config.yaml
norm: "rmsnorm"
init_std_up: 0.0206
lr: 0.0114
dataset: "wikipedia_en"
Below are experts of layer 2 (counted from 0) of a mixture-of-experts language model. Rows are named router (the router's row for the expert), gate (a neuron's input weights, with its number), up (a neuron's input weights, with its number) and show model dimensions 512-575. Each number is 128 + 32 x the weight over its row's rms, rounded and kept within 0 to 255.
After each expert's rows: "comes after" lists some tokens at least twice as common just before its tokens as in all text. This comes from a sample of Wikipedia text that the model never trained on. Tokens count by the router's weight.

# expert 44
router [175 166 192 108 101 182 155 138 137 155 131 155 138 141 190  79 168 153  99 112 187 140 156  91 213 126 155 109 160 157 119 118 163 110 120 149 150 156 127 145 101 145 151  91 115 133 125 112 118 160 115 187  91 146 103  75 103 182 117 154 172 114 138 130]
gate0 [174 122 120  22 153 161 100 129 135 154 174 120 165  37 136 109 153  96 117 145 158 139 177 137 109 121  67  64 115 162 229 101 159 102 169 127  93  98 119  96  89 140 174 143 120 142 121 129 154 143 119 132 117  96  61 161 109 169 165 111 117 144 137 178]
up0 [133 103 101 117 133 114 140 127 106 108 100 198 155 194 101 145 110  52 152 137 152 137 161 139 127 123 168 125 136 150 144 158 123 108  92 155 152 118  98 155  60 113 138 144 116 107  95 113 104 206 163  65 118 138 130 179 133  88 121 109 170 141 119 155]
comes after: " ", "1", "2", "9", ",", "0"

# expert 48
router [152 114  92 109 115 125 142 163 123  88  83 120 132 113  91 153  59  82 205 178 119 115  90 119  53 147 101 180 132 115 130 101 112 173  95 101 122 104 110 124 104  98 101 123 155 116 123 171 149 146 118  69  94 122 171 144 156 147 151 152 132 113 109 124]
gate0 [150 114 171  93 133 158 107 108 155 120 133 114 172 101 104 109 122 144 162 105 121 135 115 125  80 169  48 119  57 180 102  83 152 111 173 125  94  83 140 116 121 164 208  98 169 160 134 137 188 130 158 160 131 110 125 162  97 127 158 130  79 111  63 178]
up0 [125 113 165 156 127  66 159 185 145 137 104 107 148 152  99 123  91  96 139 141 124 126 132  96 132 123  94 127 130 134 130 135 154 104 141 180 103 112  83 131 104  89  92 132 122 130 135 187 108 153 180  61  68 109 155 140 101 111  64 132 131 201 139 156]
comes after: " re", "-", " \"", " Re", " (", "'"

# expert 1
router [124 108 122 127 162  85 150 129 136  97 151  71 163 152  86  73 161 102 144 170 155  87 123 127  81 184  55 123 129 106 195 121 113 118 131 120 149 131 124 133  83 110  54 145 102 118 136 101 112 130 138 125 157 152 145 146 106 162  96 105 174 110  83  86]
gate0 [179 105 108  75 184 153 119 148 224 109 119 171 132  67 130 102 158 108 146 146  95 152 109 114 110 112  88  65  94 174 164  85 147  41 152  93 131 177 117  97 108 153 134 104 155 151  86  88 171 164 167 107 133 109 104 118 131 156 138  95  95  81 109 130]
up0 [ 84 120 135 160 134 109 143 119 160  90  79 158 181 195  93 165  79  87  93  65  96 123 154 114 132 182 128 186 140 159 147 145 166 120 124 180 113 101  59 109  95 132 169 136 147 114  69 128 103 187 179 120 166 107 166 152 117  87 107 124 144 190 158 144]
comes after: "\n", ".", "==", " The", "===", "S"

# expert 22
router [114 149 130 150 144 159 130 114 149 108 163 117 197  94 120 118 124 111 153 115 119 139 137 133 168 153 118 149 100 111 173 125 155 131  55 134 123 130 118 140  93 139  94 122 176  87 106 141 107  83  92 123 124  96 143 130 141  87  88 160  95 140 105 169]
gate0 [131 114 138  77 164 145  78 113 106 152 232  93 137  14 150  94 202 132 169 109 120 153 143 123 111 110  87  86  91 168 135  98 165  81 134 154 137 114 130 102 101 177 108 118 183  92  95 119 133 120 163  75 174 102 113 125 111 156 164  83  91 114 158 167]
up0 [154 109 146  98 165  63 168 131 140 137 117 114 143 167 101 119 137 147  85 116 119 130 137  96 186 119 155 151 118 148 114 177 131  95 140 147 111 140  86 127  80 134 165 173 174 110  68 128  93 182 142  72 127 137 178 133 144 127  93 110 124 193 136 207]
comes after: " ", " the", " (", " \"", " It", " which"

# expert 3
router [123  79  52 144 136 115 131 151 201 124 107  98 109 149 109 144  82  80 105 173 140 114 122 154 190 154 100 144 120  79 136 164 140 180 135 100  70 114 161 170 155 115 107 175 209 105 149 141  89  94 150 120 114 125  91 150 102 145 132 144 209  94 126 126]
gate0 [119  86  83  74 113 121  96 131 130 113 159 116 119  24 130 105 133 114 184 160 123 130 159 158 125 160  83  56  93 198 138 111 144 112 141 146 168  96 120 121 162 138 140 166 161 121 163 120 154 125 108  93 101  94 115 169 139 182 156 107  86 150  61 150]
up0 [165 124 167 102 141  95 153 127 140 123 133 134 141 135  79 147 147  85 112 125  82 138 100 114 137  99 146 129 159 145  94 162 118  57 121 174 144 133  92 124 103  55 157 119 172 122 110 203 110 166 166  91 117 132 188 174 149 141 106 124 138 143 116 177]
comes after: " a", " the", " was", " is", " are", " and"

# expert 40
router [118  96 146  87 161 175  94 169 138  90 158 136 123 169 112 114 107 178  69 145 119  95 160  99 114 112  78 166 151  94 206 141 163 113 149 163 141  93 169 126  98 141 191 137 143 107 105 103 110 170 134 211 128 165  97 124 114 115  92 149 233 156  93 137]
gate0 [138 124 180  59 117 128 102 124 113 103 170 180 108  77 127 124 173 175 143 153 113 144 122 127 137 178  84  39 141 157 168 128 164  93 116 116  94  99 126 104  73 156 175 118 132 166 113 131 146 164 151 134 111 120 113 166 131 136 173  93 117 140 131 133]
up0 [143 114 113 112 170  85  96 148 152 139  81 194  78 133 134 143 149 138 162 112 118 137 123 110  87 110 171 135 140 134  72 140 123 131 102 164 106 110  41 135  83 127 156 150 112 137 139 138 108  95 150  78 100 121 154 159 170 144 116 128  92 132 148 141]
comes after: "\n", " the", " The", " and", " his", "The"

# expert 27
router [138 149 151 129 158  85 134 103 161  92 166 106 132 129 128 119 174 131 101 112 118  94 181 132 144 110 122 142  99 160 111 128 189  59 120 122 130 125 159  81 124 188 152  99 161 172  78  77 129 140 135 179 103 135 131  83  99 116 117 126 125 162 151 174]
gate0 [201 104 184 105 142 134  93 116 124 127 245 187 108  40 186 120 167 154 130 119 103 131 151 132 142 157 115  69  99 125 179 139 107  94 141 146  89  86  98 130  65 181 176 149 197 161  85 124 163 136 140 144 135  90 156 131 125  95 149 117  69 146 106 170]
up0 [ 88  83 138 137 100 115 123 118 166 110  83 162  94 160 141 118 116  89 117  91 136 126 133 105 139 161 121 124  97 143  93 164 135 182 155 180 106 122  88 113 129  97 105 161 179 124 121 197 137 168 187 122 115 131 138 127 131 109 114 132 116 157 124 140]
comes after: "–", "1", "-", "°", "′", "N"